Experts of a small language model: 10 layers, 365M tokens.
Below are experts of layer 6 (counted from 0) of a mixture-of-experts language model. Rows are named router (the router's row for the expert), gate (a neuron's input weights, with its number), up (a neuron's input weights, with its number) and show model dimensions 0-223. Each number is 500 + 50 x the weight over its row's rms, rounded and kept within 0 to 999. Numbers have three digits each.
Before each expert's rows: a language model's description of what the expert responds to. This comes from a sample of Wikipedia text that the model never trained on.

# expert 4
What it handles: First names and syllable pieces of personal names, often Chinese, Vietnamese or Indian, e.g. X-i Jinping, Y-ol-anda, Robert, Jim.
router:527552495450488452511506564592474438481450576510559521566400514454474471444487536434460591540487497492526573488439563517403483485442486500550477530548561540449533399550526522513551540504471566616554578625383535518539446498505502534582434486534433452425491518521478526502459500471615512489504487570514470557536427467507514458598528587590520453515558431474465505474524402458556599497560539514520530435523498475529428524497462493522559492491583524431513505471446608586524359493522522533588531554481494488567514550417482431547524453545381594500507509516466499542450476484532430506501490488539508506511446426440494454490512521497588482557569489503426476523331516472482574482493
gate0:549516537453513474421515445496572507515584558391512417547530502562491482495454436412509381546447430522433587516426436495486548541530526538542519538488512444455519588515473459569541517528372473550478489503469555504486485451504446466476515506549455501486597498575482491414425495496531467510510558363513477550507407526412444554522513534530454475492438523443584475631514446520456465583543491415408430387508469414465499496493475433503450461423563542472514516461513485467497475478558556442503425475580497477406548460558538491507491509507544595542490568484476444610483492474510463557559498567465430454447505486473456640495487503466509490495536492532523465514425524491535409413629
up0:559520609481482444512638340358473463489528471535533441544522450442477511567467541400529612440578477382510498551526484532425519543532623645449415491543475528487543485507518469504477556454551508566485457490503562612528458504559460546491480494494465495522499486467508503591495508462486513466530432596470583476479490531551565431459595445458541472476543527430567447484512594518501490458524514471521519488466467466506449493564448528519453482502508439428520451498504539492500472495399505393406510607490486499571468431492404539500505497480553508460508534424500503523477458455452579490523506580529503531525495482452470512523499641517586511495411524526542578468502605531526559522503
gate1:446490476497477466522491589453598503490461496494467474567484520570453498545514495459522462476461435464470449572485472559529489550508487583417511456486430375523538509525487444524438564484513485515505463522560486495503620551441529437428490513328518491421390571445476539436474459460558477452563462538458454454435479399527554517517530546500503485468614519448532446528468523445499498565507564480527455575560456481415492509437477485448419474568548551482505445522449480424498649546397488473566422498497502473461487511520549457547554489460499554567521533581562507553485494474438513573585433557572578485502581413479461460456377479505515596493522492416549462455544491414516448414531
up1:519558567587459506518478507583574541529542479582579471550515547522516560507461543524486480520577467520530574488507537369611547445379531454527420433491575463511492522546548575505475509538460459505529514491521508500456466476509582456481521526503504515468388479576564437478519501563419470468526480561571520544561494526527558601457545559472591605473521559428456512526400525506503493477572548517536428551463424513464490573429610477497518458502536432501496557516497558439487551435370473512475533571394530552435492424503585509533529544537514500531484612438557408451501446525472472558435537523451455512484514434532413508464461529448487543633393489476474510504487573572462533496548
gate2:596470481525498533389447454482498487503481555430613536424568514485424501407475489543447596448524533507462518535450485499535494428503544495492475553489518592537486474570537485452515593569487512488527471566491601548495496535571408566531480504612532439503440500554493425589480489540564539550481428540458529513539392477557515438460595497503470629460471528488442492499464552449473492467411439551575477525441474479598453470359571552527438503468487531463476520573530573453488477474505600432464457553512408555474538494567553554510484465479459495469515592506510523513493545487468524594565575564507520520418490533421438422449499603459481415554540473489566431514501459465537471496588
up2:464387428451492449507545556521588492511490522495518579469603542544571559505489493535443500434496516551553507480442536541581474469597575451530540485472505584534574481546445579599442504529496471420560541562486539535407514556457460515492444490540494547540491535491535449482581412593503475446542472501440553540484421416449543485516436495470577497580562496479493511436474540395481509449495508543458502428468461354492429533399460530463521557489534610465496569437502486458484512557453543508515529627524521385565421473529549496467398430576475464503557429531436537496501484473469476491521586498476433344496537492487489510442506511479518423495568514527473537515520596590523467495521
gate3:427482597484481443537497469500540514543584519474493481531524505348557511537560501492472492481428411401457437536536564434519492623465566576454501491506541552484625486489514570568492518505443485476480472523477614495606543484568478464497497486468593486555494532444502443492571539536557532530505491527538525554414462607544469448556522546570506498403455510531450484620529476548451455370478564528489503537536450503561588470545488462527513526506471480477464575449468513488516409526546532563594488512466491552582404577494509541475483536451452516513609490398439487455478541462511500497529497566560567477447536340491462486599576512481484544536476503487446500538417485529582557466518
up3:589622552566549533543482492507441494543519583465523475564476447412548550555527451421551495567511496489501469431543385529512483450578545479490542495453532523549387381626490543298504483488588519601450556534466537440460495459484460409518537498393492534494552453563473479522482520518483462506545454505486514451559517594485529479362510468542512542439545560530417548501474502523441485468516459448464502596574456455504477505479452359480510485499463441550531500505572516570404519478555529607539494522519492509497481478448495504488494546509513433574509512507455483478592431485437487525474566485563555424569461433386431526438548503516569508498476488530493504507498509458468442510524
gate4:569518413494518486426499444617476614433498536466504550513590525527501497455501546490566572544621512486516446423509459467499444464547467436455442527429488487527466534502609549586511551471539483474499500505459529490512442517476612488575582514494546526515555526489519452502576575543508485502487496551446427469440546509517455424551487451399477465386509569559454535449531467461493520489521503457526536544564454440563528628508436481521516378427499531506512460427565505556485517599557514508465501576490477528487480519503496503404460532512522567508626549446532489551493484371554545383445627556432478496517475467534525435450439460546565501445454506501654512490479485571496477465492
up4:484589379443552476520484492525500554609434533538526546466422530560479400445547431492558521479441505464515443528425483609529563411464560452512485505511521451451519554425451407474528478540501488508588559477493535519596495536509479509583556545452577513507493444516570484526503488422376522474499499530465548577463519457615500467445457514547503495546463444595543457464532556439420465442545467492513515515515486567466484555623443571393461439465532503539495481463487503419521454555479550468535471453526517573428534496485515487445494502514463536478504479507474564598519507405451550605497464497600402539534548575548452534527453526449412530559557520520547456547539502472486329470543
gate5:528467507553537459506503500606461454483445492510532515419544541432502487470535487449441469517498484617536518487603558466495574496433566462415504454463420506586438486578563521567452560366505556455541472476542534513504413501530413489496543518506462436476495435437528538554475515473587497516531407502472504494495534555486442531494396422471489428554510398532562454498461456436535510543503539481492531390608494549548618517484468429544456452549470533406588535481488536511468416529555482520493557558565604564427524481571459517476504516631509537444592489517463511558450447508516581515560516581494528504439613469573520497636486526503506534525463458449517445515571510537459577510479
up5:475487535600612566489522473546507480410525468512535528417548488504502521459550487459494494508478562472480466527573524458482517515473602470455463534447533590528552504521487545456486522471553458439545520462557458465439335496500477452562506478584471402467508476516490455558570509641404494429526414490579525366466451536421464502501511540530517416514542553475490424490559406403492470502515662449489520437522530621496467484472490429440495494511397499513484503534463565370562431516513471488508423482513476514491414432535480549483525560532471454478466477471436478418495515521521513567571664492529546482440427534503433469459541550480469468426497509483512528566501451519501446528473
gate6:512562535569442491530476576491390438508523472472557529463460475473588428438478472462589444499481560471469419523543423511459567508522562496523552517496516459532517513466497570498416455542443468479506588513482459445432544525419569581444521453531500560543570497520471539478433440566460530451557501471543490456553536501594556509486447474588566556558499463432483421453510490515573382490553494489538463412548548567403471371535569487488506407522459505492488552427439413508486601474431568465509462518455479503502444467501518545425449594476528535478554533501388567544545545544423563509517580563527456400552514577513547495535520505518544477506413495462525404437384486455493581543545
up6:512540584509495549545528494595508472428543521559458462440453468529552509546514470529544455440559461563467488508497485524467605487467494510534520486471489424543517541519421558545399500405476497579616544505449468433476464510453544535551467479465449509493539479543454450490637451539584455493639488566562522435437548492549492536498505491548541530449558480477591562560553513497528520459469461452465573579497510499573504470589502492465510545493490479513613529582616554443479670469458471491472548500478527512500437437504423531512477466555499523573536557452517546479509565495538485445497541479353519491509631452520452632451588519534469491498483397563474527488480576460603491499515
gate7:409531477435430442538537458533470593489384538506512515548474526530450545497412438566510449471498561473591532505458549549453441476552466551533521519484512501450494518527518489445468502499459520537556503549601544539462472532457488500429485514472468429481491529524431527491472396460564409474533600417556503515517501620383458519537532454546567451573499484484474399573531521532497562432472481576501495574498521473498506584507487416475483427502533453500462468452546555375467444520424501465518544518576508575527498479487603518441552453440521571504492493456491494542421465494524581533588496413501567528472526550441464382510506529503544497611588428456501475583406587460411396412504
up7:494510450520414466566480513498523412453515514446456401482462391559472467559454523534539480514414566447508554642510430444488568550497516426460579462528476538503494516531558569510563580527443502527436518496535518501510493508584416600513486593565424540507490462509391576574520540546553539520445518452452501475573491580447571466490528524479528468494508419548551490472455436540503547437471599471480482530472464526509599446522423452524400406471435518469502511490434518431580436502562544506504601601509523406494444481512570440488538489459500431580485510549417541507498453510494527561570509519524441508452492536587466453615537429546547591455518560476492400514552541421512482536480
gate8:555450484497518529408477529488499480538492515494440487449445534545527449501511465491492529516480467521454576525384535485423426488477454512377481481475503598498403572502517495513538437511466501426407506583524391495467501542453436502471423492495398427551463423513475455512584454502465534418597489574502577394482510511446513541442525458506512510474494486570454444401439415433473519498418379514495476448417406452489469549410586468516515486514516534405513459450507551504538433540500484562494537545478520492497495488490408497518453452498541517472485511545439466474475504424566468571464445510542440441502610541555589522485495578406574565500537486456497372475354471590481442531512
up8:456524460506335557480465525515451484476511516551437423526393532557407504558428605539527569476562431434509553535493437556440491477560372462495518469547601536563525547508466571458509457475545503489423470582452420414466461461455494492530460492480478395486469469524507579474522528412574447538460483539502515499534535631481453527529536448527487564511513412513462495529501426469456544525426462444500422468457470488523483451401472531498424526542537581495492464547579644471542441480400440517494494576477502475475486497482538527543481556456460496520479392454497525523472529643556557472461506575492532528497482585565534445444559530478511404431553459506513418485540499479477511508428
gate9:470453446505528390562452589603455428516491450549512496565499493556541442535504477632446592527523462478525530491445442531544498530531589563495529499483470506552474552485476431511503605453569575509503444560526555482516572562508416494490446502483464523480524572520465511531506445430475448496468574512536534517503417532475438456517494524504533451498471538518490457608594561489410446541638441538520533593447536476572512479449494534576606533507461485572520550544458440433592488465575502538597493610571503454399443416490556407537469456548517498543515468489478505593445403502534486544539433488458630499499509467440576570506508438499534521492546516544467603526510527425509517484452
up9:453448544544571508531420421601510495498487525534493442574449407492482510555530497395508480433505552426508521491461456573492625501577551562550543429531516421503490519559437563464508534495596545498486551527423595458508443416479493527524491519514576471466477550409444511458463462427505519537430571503429472567529507486525529482491430496520511375559508513535415502508569517564443499483427477542522596505523516566507442550480428471509379433432395496531459534477547535476508503489556580472580545519473519564441534411516554373409497504611478499594535487638497494528462572568472484492517502555479566481474421523480474519524482520523469451506519458549510439465561621447442508528480
gate10:545571507493468526634560527553512530590533504532511569414545457484551535570493537508534564498600526475471440483483519444501496515546471565524456511606539523504447485468481486484478492570432514558469519466476567525513351635557524467512467439536462486479533445533545510538552491464539499463398426441469508421509550456429455522569577509568619567519474501499415490545604550526523475465543570568460432462471638477470493417520479435500433503542418591507622504480526470506550554602561475435593446499512541527446528529523534537499585497477491515479485493549468466563479585586484474544458477489522437557537535471459539489416533486412453453574492532412416461551568460520463523483490
up10:441505479432580470442482424609522431553475430505513492505445477519475506445479494570503525515467495579481560569550510497477508494594361537573506555412500496534419490519420490570409415496625494535444449534521455534530441393460454436513561386520487445546523473530466537492475576556467487516475515558565466544596533495442495448520524449437546451490517462503492435412483611486413557508439495429397444503532519523517524499499482480519532513465447468536538533538527412476478481535463487548510506562576543499606401442455540481536400442434507529501495528458505389466405446463480504437444502496560503594615525447542497469449483424492571482488511547508417589479443408499522508481466
gate11:500449504448516595365469509537451547503477544443516463501488508516530521545558605470423453543409512525549432499556501479491441445445455513596424523483490516547413461470557557485591484389524487499479528472422409504558441514461469595531485553419512500450496596435441358530485441373485487497507475446468449502488445518519465510552504501473449589487478448512490476547531531529510493635546520533557462426517451510491462486485410468544510572484536505458441390481512525600527515497596523541542451431388526491543491448400531487562486477489458528559471470433576577442442470483514570478521508517482531567478481522415545515453471381588529549558487482570440460458482558445513467427440
up11:593419529479359490519488506474501435437496529529564440528444509536501503477509544492520494470478534528477543567529445522521535411533427507438626540530483551465518500500465508462614499507495579615502516483531520543452474489443474516547542502359438425477526482471429455471496523527436512515459472551534512576507505594524516608634515494529567512417531463467507525510511568494498486403465629554530527568500485513580447458470483558488396465511501372401436497467568451541494498506484617444523460585506475513456566472540525491560496528538546497616504440480498482557504510415434461521480600485532501502521545536508539563481444585580512452551447505477621441572477585576463476519533
gate12:493538525457463523474502518467466545475459468489482517466504478564429512444476511508540447472466404518575458514506579535467400493572523510544532505469469472491538470504621413584528523461533533600564494387407618455554557549463492479478453439579482460576507477550479505532505443486505477430566542433482463542563496479481544532510536481439470434603465389481567500445559531409511380576533487460469550480505505490477513530554557446554559488556482468500447540394538498455439427550496524519546414507490614526514461462424515511595521569437488417481577445539523448511556485532401566517469478403463597468506436607503528616551552487609472535459466514460449513486501560449436453459536
up12:527556519532557575510569557493504397552582487462554530481484488503499537479520489528448422493412458502557448561442498556448463463496382461446464531481541430398552576410494498460528578465523440441524464542536496540533524491545504554432540524584512548539564507522535410541571513492503422403482497439551578480416437426478518500538538511503457505551521385513536448523460555592577504446550517528581453550579531508488505480464444437518465432531480500487472607482530496598461498480458527556373432398427533415487467385463445487494564463577485500550418589468491502415568576552480538473609479489508500460461596467484536495463481410470496478524440491546533539486472412552488477435481
gate13:532455499472455494559411473416511437490554439519490514495540497501529539536555481525597566458517589588444535474498427473441550505474452502477527507461567422470486434484496525517671454439423504532505452521473390507510483448531431518543477450484586442421519529509501521534504597514513570562547465488511488525429461488482492437535579525464467527481519549591457512530413444466474489625550584482507398562494566528422556416496538467531501434539405527484474457413473552512583433431602510524488569527463508439543493487466547460557566462476544529508457517483479592503445565544491399560481552537541484496520521457520457563505526611423525525565590488389551496524495540465444500471351
up13:533581587481472570495615501453598479524451510525519462423451482552469541554514503432494476566464525485411384437441446520516543497491559463551567478472433447472490489524510459494519511521513489552481511532456516452484528555533504503539466508533484441506389474505507626493487457479537503432473509642472502490424519475526453511524443462523591449451465474531496514502485443443536569461469518579541531440477495451521582603626572620548489471468463517492490523480492478446496518525442570447606538541509485554376483479460544481364458532604540494501469497462447378494634413449444481541481455506521507610489426466522472399582435464530513495480513474569588535421463523482538534455524
gate14:540614464541492487540499468559557523614496448515460520563434458515476560533520443488458484565489558476469525504584530480577540523379446519419486494532573430517584491454493571535533494495501457459579499633548482439564597465529502459541492584526529517478523496541486473442516438555513573462555538477493491480420519494561525519515519536504492587475420493488539529428438480495483546507481580494448595593581476407495560516451470432568532516519459518423557558485424485474591470456497516462515545589545435508455526486525523360527487536507460541516482484559427412504429548534450521427523480489483515575472580409490376476574589414466577448511528518490485506507480560538636604543524
up14:514554545521567496502525413507526555541497500472514478507487519490516526600454453497497468490419506466448430544512535566504530491575504561506517471579511448440505518487556511615470420507470515500536628438493573573458460462464488479518626488484445514496507565552538543558422528490591478562479606465497521406418558462552459546425499534426421542534471544482468520579563594527502605536466501584489487506393472475454531590468471477562480424474542481523461514441479569530540494558512489535530511494530449564415453518491473466493508539567497524440442461534548573536526512535507397649534520479534460597456506562440437598494560465520557515511479373385392592487540473514493597505493
gate15:538478542447506571444534457464500561575491524487511523484496507394518382504455489443506543501528513446444491644521479409407490416497564555439477464478469508584505537504448500561485532574554559537526465407482510571495470506440411509494469576516486568465606441586466509466489449512554508550560527592580475478505494449601462418510497474469545414461454478480397497574547559557427547550550536580471476531472397619461436465520522495499448489520446521513383431465416439558572452473492497529562422460511581537554576499614501478478462478525421535428556545401505558520489437501433544504509440561531537481525483550511526513548430486569481569550462436473478544506505491485473492433445
up15:527462546499488571500463579451504513459491478473494435439519422526445554502507461484456446475529436487482383490511443486476511401540525455574489482483578553474605514445504464500453534433347461469465494466562507528550384490506513530446530509474373457420537476460556475544528450499427494521506576449540499381441492495519533453561482472620462525526437461566526557524525567510453477567573411488505426482450475507530683453473492502588524487499429517489486518494485530527515548497436527517533464446570510500500561519534460497426487536436578522546497493390525430500489545581524562526538522481491491597558507481552402586519536500561541535495583521608590593441563456413516577510484
gate16:491591501502504471459533511545554549406506582414399483421549453461516479471444538403485599564504572452504481447434533459470488494568562550462458537473482446514528474491502521533523435476583459418368545448603445503450508413437521440451459523465492520422547523447501504474481588438567416493555515399469466512537487480488466494569439436499467478556451529495590508437480472559378464428456511454521573437493409489436548514508479526413589490468530553573545400517530513537542524467488510534469437474499502527493428467434528543516435522472528466531514549441545535504478397558535444489558552430482593435536466481490469531546482446513487605451512450550554374398555543470556464463551
up16:577483501463566516431538439435617517503529474452519473508462504467541518473393520487473619540462454461485501475516496526510530534433514406546579454572507523536531515531575469503521544524437466526426472471491501449483500431441550485468504463538503544508389472427432524438447482636579431513569493427434588557454462500429493441543494418474533455570505526481571551454483595558557515557483481461421465495546507571527524443414547468588520493559435534549514543558417529576520500417528506453510458454633447523479549435535520569514539467563394502490505403460512528545588423560477506531403480486473464470470379451471579557494567407544478428464497458472513520478489531570517547440537
gate17:511505551467556506523603496530486527393548522436472456581385495517466499588458502460639458526477527586507507449514514511446598526498549425416539544472487551487483464579432563475588535551505498457387446618454557522528476506454519517559468511468406467506512543499458470536553483570498572538482445491599525511548510528482501489606497491564538473502500458517461453478542479503513490461460477518485496529528521516575473416477497488497446367394558445514518529405501502507465500523465532510523453461488510563509466546518497573574472498525502422593481470521575513543483622499522445447599601494496575490416423463306471455503510517401578543487566469492536458433494506540439430521467
up17:491471480509429503461502526417438519503513482559393488481539498505442534422554478469516366503559498563477522595573451511365466512481533501544600504470444537480464533486471435524465457519495457450517543449488528579515453519485575563576502498416461441524557376561519505490611459481484493465554535527505496516549549466528565520508604512486507569544409577496511507560494445463468492531395458590407489633605535509495412542411472441474562600523532516491485493503533459517534495495547522437514504451498587502442509452484602488582484587467459547425456567471603538558501530488524480462551502536485481531454468566567580439481491557514539589533452512403500467433566509488419520432577
gate18:481477465485530516518524518496536450556505500464471487445530504467482495507568554482534594553483495472605470480463486569502549533438480476537485466309420426479515508505520484542447578494565447500510516522486498494505503449457490517531454463519506496718511470637459498490409509489517455384459523518516471420561528444408512549399507558522501480468420487543371500396539513502582551501430416503557531456470466475533586452592433476398503468474563454451478496460414490550556491452506489471496496525516560521509489605457486465536493469415529471495579451586497452458452564442608370529518523428525503460428497453548477500495443443489498504462415515515536538566488532540535540526437
up18:502518544469562542464552583548527408478486497498528494522522485502466577514466520488553539453497480505495526576624526541497500515569445469544519431499556515445494490541525487495522523428565422536526438497457503442540445540447593518491369411466564455510464507477523458453434501496616498503468577434557531464489448564437531457430511541538451513406435500506540536440550535547422521458476460560505601507467480417464546509508469524481393511409481468472523530566540559516606567466363487560489515540520452402544400579463442432536564408633524464537496437485486503482524535472477460548504533468604601548451461449510545517582547548543419591438475534530469511631481447482459513525521
gate19:492484495521517518437494456486482428511471489560451399610378418489541488486574476478545471458549504538585470491531574481389440566494470512439516545542560423497535427497505483489520520538484591496504581434537484494455534475409548477495553494573521474516526515455541423568576531508435638442661485518524497442557537447487491557515399569464511509537474467492522402476532423552461496489541447639491478545427554498524504469496488518321482481547496485558536505480502447534514565534528480450551500484487503500479518430527551536496427561486472543483465534561525596545474467433402542464471548480578536514460592409510507537479496505560477552459443492464436471477499545470422386617510
up19:463607491558534436563569542427534436523545589568468475525553532453514649561502563484563510442584553466373534460539424431533485551491492491382407405523571515496571488466487460549420466491534502513534453415464504517392500504519471559481511465495529456504525458566556438543523433476513503489470496538539519439498484487529618645485509448505540522484489598448539465526508568517556434516462455532467471550486504466496544492526537561452480505546576391531552562521424448442514568454521548504535557408501478479410437535455591521569533531465525499475489435471537460363450448460527418443570522463402489462518545546564478445486422500554466558530497535464534534520476517514548435463495
gate20:555431465509444534364436530469442512487527544603513506404565440486510491448572589565503501594567472492503448511463528523533472492503554412493402449550436560499474493491552501548515593544444492531518476529537559467502492448563491478521514474525507423532386495434557576557476456508489429444442430479512530449535538542502570534545485422523565587501505524560544493498529470440540478486482497473520472504452458422496558519504475472492483534562515502367442396404547419527495537399484561380529405565584398423506532537533463542526465635577458530526459491480428546397505514433525524526523529484537395513502519444560473466500488507481440436497526571577483541606497504445511554558524
up20:454590489559556439573533549518513429516464498471490542467533521571472514477510433562445496515396510492393441532464528519570544521444475472503562469377494542562467508502420453528576454543521509357451480502527515510442438538497582588473489487549519627539553536471432570476516494536364595592478519414489530504450468461514485471511536567491522476523632474512508457481498447452415577482423471460496500463432465534517446473509508559516501459566641515520497544404531460502520437525484455478476469545466466462583547554472511553535568479502480514650424419464590514508509553412555497433513517483484522522443450507496434489467512429494478595589513527463497538491463496519420479396431
gate21:437497512492433521558508475489513413536591524509574584583462583472434496491552578413573485530498535509497555566511527465621456497544536473505502479510505465382415464479450527463561477436470494491497554474446517579520507637513523503466515547452501474553484467440521456511578573550511513507497503470543498489513474462577486490525482623392522567586426553453566501474613412465498534416477440501514585442551479448509453443557481462587430446435414519481570486497529517468492523475519426461564470505532457524488633546476512467499471462558476454500515544533396488538651450559471523499571516585524490542411498497579526630466440483440458443477433489502475440511501493518590546453496
up21:465468515461579464541545463416560512504489498453513475554476521427481525527541536464440470469483525492524473409421510453616598539572430501521538498499435500472490458450529534521422540468553456426464507478446532575560500453438419543572531486556485493421594517427523520632510476530384549527514459437535499464509489478501537475507454461454485459477455523536545599459489560399578533546399512393470551556524510527471547456477536424530498561466425377527453487544598480504486473468509478509480493475445500560554566520502481540465593523462426434477482583480561549581480623627488530656513548534560514460512547408534475551499579502521517507509442523471534487406571476462580471526534
gate22:497484517521555442555507470434445462503504501446455564458352502458506542514564512451502481376508462482429478634453557490523473488546477506461456449497397474355386474536519507468436522524376540550519493534498454454509547467459492536548517587446377500421526463509532535488617525410561560520488534515535532469445495551457472497556546530496559547544501492566441514408595506542481580660498513522452528518460448487588463550529542583506473514545569502465507497449445533533458512458508431488427495519521508503482432449544568441450425494459494511546544427450476600450490446480476472459546492479466559576487443499504604476479455460475543452560594555518429473448472455427496408516522
up22:540587581471439511529492484586544544544606517540472468493493457576544378546503481516397494519455469531596489479434564494597489507441512553455585514518441582430514527429542523536446441411599555538549481515478487535553375422479579481547548545593507491484573468586561435531498587514375553541486525499445476556456472498468449472488567458467553466484490537546533465509531547471498473379539480559468512411498572523506525489570433572559492541450568495445493492457550544572517485524485492528492492432525541584493523561594499488492434541472581508481502510482547401493431511442461542546441496489550578454442565545626493585427512478492431508439414504567497468516536421502506508472467
gate23:538445501444591600446556497467433486518529466535498399565529426527468455446599538416521556571578530476524468357445560514507618542464555479484525520455518508517467441459516486489523532368516480533607567491498576451475566546500433482574563510469448470561427472548542478485507476508528503488498519505574501581500566561495595519468487403520524529522575572461462623527535549498493561511540573430500580530521536530471508597531472428571519508494536540572476511586554476443412509421464516528540513554575496480499492523534465572427485493404514479490501482555487505566492433424575548580471487486414532536530538493406525484551576582478477557469453438517480565458561522562499438578431
up23:556415540498460490495537468464500525382535558391457428489540537525464552545586538511530461442581467481505469458511455514499469470500456541531554534514437501446485500393443546473553503466434564508484437554561613473398537480427452480366514542510618579518415463513616431476538539609369520498473466467442597423468505508555455475529533542514573442575393557493510510519523465513425439477570510423582551458523516556510498429471394554541547489458508495485385501533546523606490550482494561448514475445541547513503491498484482599500472528553473507503469503535521505479465441548505554543476500508398539549542484546494466420473469463396505462461446416454470526421534507509562454485470
gate24:523533483514507524543448476574448504534479519457466424569454453497505439532476518460565609543551529524534494506425449402440491452518434501480525520539602411488438518413540530434496446443398453538530521484456486538630445448517496490547422563501400470481422501639480550477471574397640456509472550470456499476480521498579368545466448469556460497476489431546460546455584524468559563483475459528541556480474471551457396410560491549517593587522586496450456455485451545477548458594586504472441568475554428545556587493523508448485524499478457535554483498539481520595509526457507476491471481527469460494520552545511512510498413567489537430527482464461555501570405546456497459514419
up24:423493503527466458587505490501449471553589433486534493449392471587500492591576541512558533500520414511464543586510481567468506491413514434493485513442515444421533495492502491364457519544411472527494541518562361486569562444444569462588523525470469478508483545619469459519530490396501504478569480431437477498577475608566516447475448503462543479537405458477571416487467529457482504536518501558604413504482479430475497482536603477501420429466441508484457446450446460492585580542473441458492555517507452528465472488412500507474478571486561492539458575566430593569494534501500474532530447540499455499562539529510452607431516513491493476418489531562439559449548568477485480399431
gate25:552529549513394508494498544507592517462498486530518491507475465401574468390476548488481420489434481465480427422529462481437589515472550589509532459480560543533512562574562494459513584567427422626540532537432555403520500466547497590513580454618593432440430584481469468491524394682491489409514448558523440440515528547465522475463461553468519507531554507476523498545402569474515446473474476428553581520467436476522460519509422504428530514424520573490566566477487537582452541435504541487501609508531550460520351450493505468490479528495565484529539523474421592470544563474537526509501528532524529483516552523496441548514490582538492516489483518481494530491510548547482505567461
up25:536540487507440478542548477493480478528537501495475448571548420494505555451528444563494521467493503503474612575502514542594537453555454482506593615371534571594594554432488423451506529578498593420559511452490565495568505677513491501479446465413541537431459507589487511465444530528480426526524450465605503538470528471476530557571529552544493440512491582552566536564543497528521461525471475479493541530515454495513480439456521517662472522546523511529446440532503523491536386629473521608471453487450471493531519475512472475545532492499498523554528431443567461578493428522533492491420539439381464524519509528470555499464451375446444573451445514456480490469509517518466437536485
gate26:493575465546516393498535543475464492503575505527506536497535492456519519457492489420612492563525477515414417447523477493515508450518514483489497510524548560550519506452532473598578547560471583556483557545502560474459603510662462526551469487523464513511555492527503525512427555524485553559505549413439413557521491402504468496414453485507486516550598535546513469396447502488493496527406434443461530526520537507587423469552500501436444527479337391506498477491449532499543510495529484505532542469521447472584455388494500477538458541390499547474542646424530473482435478441453571525444569421524407406537493438492455552497500481468433563493541479445457559462411513485568571451527
up26:505544542470483454533523452488466511516559568522551497547461518507451522618520501480625425550451610441448485578556445549465508525566521496410582441571501621470473510437576538558423448486586512388498533437476542399533382455485565481520475515564471458565564441432521491513507486523538410453559499486517571442522485532510538453608450522403484551491492476509469538517518399528513527492542433503481408494528555460535531628456496531598395480451444484445573528395514527408548497451519450435407500461569540479516461412518471463440498538504540477552559581586544501537448472549484529502479507468464531468464494429493498522468508512527496477423489482515556549447473505544577510406562
gate27:494513560479506469444495380468442549523569465473491505510403558515502514473443481472514535534509452525484496544467525513419481590651558545538443513432483518491485471547438495494533464641344523553514608546510514536570384563477440567476435596431516465548425555490518465513565519549512496532587403487505477477472460518473487458424512416463576532523436485563529514543460429494551523548460484501544602484479442536493548530455518475500462520527482453456464462530514562513453439535410541509472469520427585478506502578385508546486502461596454460398451497525533548502472471481500544470522498494597558595412459524593571568513575537484491438556551477515546445490534433460607517559539
up27:400494481495486478419480447437488416476497523532487538525526484547501551424487470538540501500548490590478501598472531537489487426490508510450590485468537476597461433624454520478516435484478526502490507436457492501509482509529458516532544543459469507503510589522540606494437590539543525655559508596572512480430536502527514466515439426539556367486471442531494436499466538528458598541443537479495539525559461558579531511509444602487572549500445430526449414501473481409516398434500531450514512530558520528507574538518554474540551545518527503543465428531442485448486532532512486477567466546562554554485353540549598478633427548494501496561401516559487477617492493573451426565522
gate28:498576549571509524527533536499412523500538501463492480461496479449513439446465530529540433500586431548455513504488416433413405480460555508470421565465412569518527572496426469523512518535404597379464586474467547466486524445557527489488442541569469451465464463514530458436465528468519480498480397452633496458409493479355543546568519472525454424430448567535505447488462459509469479587545574515559422500613509505582521501421486454539530532469411550482396505565575577586416519520413462476496537455486507475447480556486551468431480519455519493455571486483506499533497497396491590456516525489512498496431533484427502543472502573591456591446607488489431492532515503476495449465515
up28:596570468479550519396434488536389595549462523412495484420560436515523522523492549459449502424462458537551497478436536541411492491504537536449447668607520440558370501484513437468524521548449458523482470533636499519557500550491481501471586595523456536492548478518499508551509450597557472449508566539442443503408506535496496566594539504516547486547447480555517515495520521538516499469523560446393516470513479592565462563439530492449642489562507407510491440454522529443514509500527515458497468548511452513553465508500516585470501518561539587448572486557498418478617420490549493503513467507476577462628470495553469545523549456499539472467591516517510506481441445484456444466539
gate29:443422526476462561519522493418613564453359466538408455525425513472547497582516491502543504492491453553616513476488524521588503415546466499483483519510468474562425458498493542516539426453608587450535517524375481533481459464483553482468550537515469459462568422526499488426521407548440491571513485491555454495476483528407420534524517460565556507586507497539512510456512522481487449454537461494455477408504466481491412435431497515507672460472495503440466484447528532445522510495433440562464468503480453516502490490501494510439489401476574486554535508469565441490550520532505599475466581433434569546505522603520498481399611477420527417517439527344515513455553490549552544494461
up29:438495494511433459578445573504498427487439465552482482556516524511462440529517531399487527531563424533517632452505486577530498380399510594427518511468511471485514526472498500552502556561433559418501506532478415463448522504494588502488577572486483503405511505554524546445442502456493489571439485517496396465468486502534436397441507493540517486459549505452472514467566516494375586571454516494528474546599470405474477500467449473565446605382543470490484478502434526535474545554493413536389484519550523452509583521503511444461508510445568566475518452490475476488442466490422635473472543486588445530459447646489459511483420481498526563449453505403473428441503476517498546580521
gate30:528517486477484538543496479495515375419470482480442549504478595492546468463371515409479569475509409495575434540400520576438444494539420473565554573441527488442551413525526504596485406517479512450562497531495477620453515493527532499407541482476483469522578549425574486312393576540503442491448496523496517484501423415496433478528425446526513394436527442591460508531477507453530472499510439527524518476589501462496456554450487484584487459518495478401497553492493481477452546490434526510507586403593525471507492428494523494478461515485508537470496526473494506532530497466515535565465479497527481545398455448517535564443617429457459527541511439542564494521493482524504624597511
up30:560480390518561431445497565467576480479527461504559557532426500454540513494525497360538559475523486541525494535429483523375542426501442435531488485497559570425469481523446428519562462519402443511575422465464454503412467415513520535437595528425506445530572486532557428400542462500561482557461572532456522496410446479546516533394461507457561476500418477525519499518612419484446460516462535499471452459513450491545489493475520558476497542503410500462550534514421456458473478524558528486393552427565475521364532470400514536512519492491468551427582565474532412520480546513496447581480503477506602491436402436554615511537528548466520473498507476545436511475525507441493508579457